config.toml
n_layer = 13
d_model = 224
n_experts = 32
experts_per_token = 4
d_expert = 128
d_shared_expert = 0
activation = "gelu"
moe_layers = [0, 1, 2, 3, 4, 5, 6, 7, 8, 9, 10, 11, 12]
router_score = "softmax"
normalize_top_k = false
routed_scale = 2.83
balance_loss = 0.019
balance_bias = false
router_logit_norm = 1.5
init_std_router = 0.0394
lr_router = 0.00095
vocab_size = 20736
norm = "rmsnorm"
norm_eps = 1e-06
tie_embeddings = false
optimizer = "muon_variant"
lr = 0.00895
beta1 = 0.95
batch_tokens = [32768, 65536]
seq_len = 1024
train_tokens = 297500000
steps = 6156
dataset = "wikipedia_en"
Below are experts of layer 3 (counted from 0) of a mixture-of-experts language model. Rows are named router (the router's row for the expert) and show model dimensions 112-223. Each number is 128 + 24 x the weight over its row's rms, rounded and kept within 0 to 255. Numbers have three digits each.
Before each expert's rows: "mostly gets" lists some tokens that are sent to it at least half of the time; "comes before" lists some tokens at least twice as common just after its tokens as in all text. This comes from a sample of Wikipedia text that the model never trained on. Tokens count by the router's weight.

# expert 18
mostly gets: " U", " ", " R", " cor", " J", "-P"
comes before: "0", "9", "1", "2", "8", "3"
router:145156136142115087106114117110147129129139150107135115108135140122144099147076118153157074170119096129124133086118146138131109117142158094135155122140128115162156131120143083114159151145127131141137129093133132128114115118078126145120103159195104113135128141138169179156137125124135090122112186121108128130114159099090074122109105147127

# expert 29
mostly gets: " Nancy", " Park", "LA", " City", " Iraq", " Street"
comes before: ",", " of", ".", ".\n\n", "'s", " ("
router:158155131122146138158125076138114141087116103150099142103146128142156131138143136143154141121152104115149104157131134104140103170112142191112142096094147102136110129115142095095115166126136102109160175088119112142121134070079127138163122143147091137099130155129133117171132126142095175083168123120123125118126152127141146137096146139133

# expert 23
mostly gets: " |", "|", ";", "°N", "%;", "ira"
comes before: " ", " —", " +", " MPC", " No", " ."
router:169139090117146125135118124167142129095128092137144131138170124159136129129120124135116115106138154107121115119103161108152165133082108079102129169134125142121125119145157127144179073134123093137140068125139079180129110128142136118141151151088154119094106143108142110124115148128128111119099142132107158124093132160120130132137155109167

# expert 28
mostly gets: " this", " Kingdom", " JPL", "–present", " kg", " century"
comes before: " |", "–", ",", ")", ")\n", "\n"
router:145119117122161133131138141127094151112131081096125147165172116154122089133100160110135120062068135134110092168100148126082130184100134129148128160151130130091138134135122108138111106113127144103135139091102092130114107091146127104102153150126124085128113125093131122147121112112113133124187081156094145125139105092165114095129145105148

# expert 21
mostly gets: " Council", " Museum", " Congress", " professor", " Commission", " Hart"
comes before: " of", " in", " to", " and", " for", " by"
router:190075139130110081118089114176126114100128174156123108133140121105095190058149136152157122112119124160142185098152145122119127130139109123118164108105180100097143071105153125148097113148124135131173157099114148116109116104140129135136115176139126118132125127089121141151127131152125174110169119130131121116112098091140133142102143152097

# expert 2
mostly gets: " with", " |\n", "–", " and", " –", "|---|---|---|\n"
comes before: "|", " ", "-", "1", "2", " his"
router:118126128107142146139121156113137150132127103095141093129141174114125160136107117118107121146158154143076162111152145155123130086102105042099151134084109120139133149112107152091125167111090146195138086128165137141135122143128077124107119135112157169095086181117150103092123115107112092092108120132136199119151101168130093123132108115142

# expert 22
mostly gets: " these", " There", "(s", " being", ".com", " annual"
comes before: "0", " |", "%", "5", " |\n", "6"
router:112158132140081164174113125116109140147146111122094160140056111132150091113170129132148109127160131147099129137135133136172117128142149157139145121153101136124117129167160117087177077124110112142136160147084140095138168124106165099158127147144106142115130102161139129114119155112110114150103094133121123130154116118120143121086159136147

# expert 19
mostly gets: " about", "’s", " what", " original", " ISBN", "The"
comes before: " ", " the", ":", " \"", "==\n", "=="
router:123050137105170114104127148182140131126153137095141130082159095143108156143175090120138139128073157150115161109174180095111135091122105132160105117130149099130142169124117089173115136150125128101107119120096140131118126155144080126084120103155117106144084107080125124100120135084071173173119101125110115147111176116167140140137131138118

# expert 1
mostly gets: "″W", "iper", " Province", " MPC", " Phylum", " Jackson"
comes before: " of", ",", "\n", " is", ".\n\n", "ic"
router:150126124138125129085130076156131131102161163151125126155143109111139145110148151151150134118137058188132163125136114124115151161145140124125131142152112105095113113102152119123096123136134126099155138138135123152110115119140136116116151165163131130160129155121128146157133107136120141122164153152111119124107136149123161103088107122138

# expert 31
mostly gets: " century", " medal", " fourth", " third", " Prix", " tournament"
comes before: " |", ".", "0", "5", "6", "8"
router:129105111088088140131145137106131091149150068072152081127132129109157128160109139105120103115141137164136114170129110120132118146124141086078128157115077115140101114148111142095145119139104178140139105141138126117162125090103154150109120101153103126109103116134136057119112105133121157176146096137128180119121129129105121135144134133167

# expert 5
mostly gets: "′", "°W", ";\n", "″W", "$", " Jr"
comes before: "-", "′", "″N", "″W", "=", "″E"
router:183116096155086168103149152127137106083163168129118106095157149122153130195120150131140103156122080096130126095141091132172107135113115127133137120140127152147121101144187169130146086143127132180090127126133108132120161102137158131134161104095158104167125155132133174155126147147095111154122127154152131119121139140121169170141158132077

# expert 13
mostly gets: " (", "the", "9", "0", " .", " during"
comes before: "0", "1", "2", "9", "8", "7"
router:046102135120119097131117135115151153167126140080118105112143113090142135145080095101130102100143132117131125112143130128098125099146120078122127077097087091127101140156111137101158135150113116157103110131108160128160107158107093128143104129130105160130089134122136137105131128124143087167110129139120117110159125096152116151101125120105

# expert 10
mostly gets: " Location", " school", " living", " road", "|---|---|---|---|\n", " data"
comes before: "0", "9", "8", "5", "6", "4"
router:105146130139117124097112159102139156117088122103144174120123152159098084139160141089146162152121146124138140131102095108133134155138108159122137146105120123131115133128104125126110157102110134148154067126139172140105137099131115103150089141117158141141131096112133113118134112102095091155140127133137117131131089086179126149116160096132

# expert 9
mostly gets: " announced", " said", " reported", " considered", " order", " decided"
comes before: " to", " of", " the", " that", " in", " a"
router:155123130142170120132103143168140110122116116169154118128116104116121194077139158162130126132155142135135150160083123119127119119140100146125087112152176152146128116148139138145131118149126144155124165158109132116133126182169169127076146110135155109144139200116122146106127150135145198089153094093126133140164116152144121134145131159104

# expert 17
mostly gets: " ==\n", ".\n\n", "==\n", " both", ":\n\n", "==\n\n"
comes before: "==", " ", "-", "The", "===", "In"
router:098128145154149111108113167155102112131105146113146119128087159109082171124133110153143150148069146141135102094153164112107185092152091107139120116100123094107138129125117084153128171120135120144110116156100151130134103154129104132156096075149105158102122108111151132101124098152157060070114125132162113122122155136135148151129114116165

# expert 11
mostly gets: " October", " May", " August", " January", " November", " June"
comes before: " ", "o", " first", "k", "ia", "el"
router:088127150109107158149135126140103114136141144145149115115145157123141095148123105138123089107134156108088093108123096107126126185101154163121101112173161128134139172137145151104157105161136139063117122162123074114099149123156129139151147137123149121094167093150116154176118135132138141132168122118139123129134103157106138142144124122128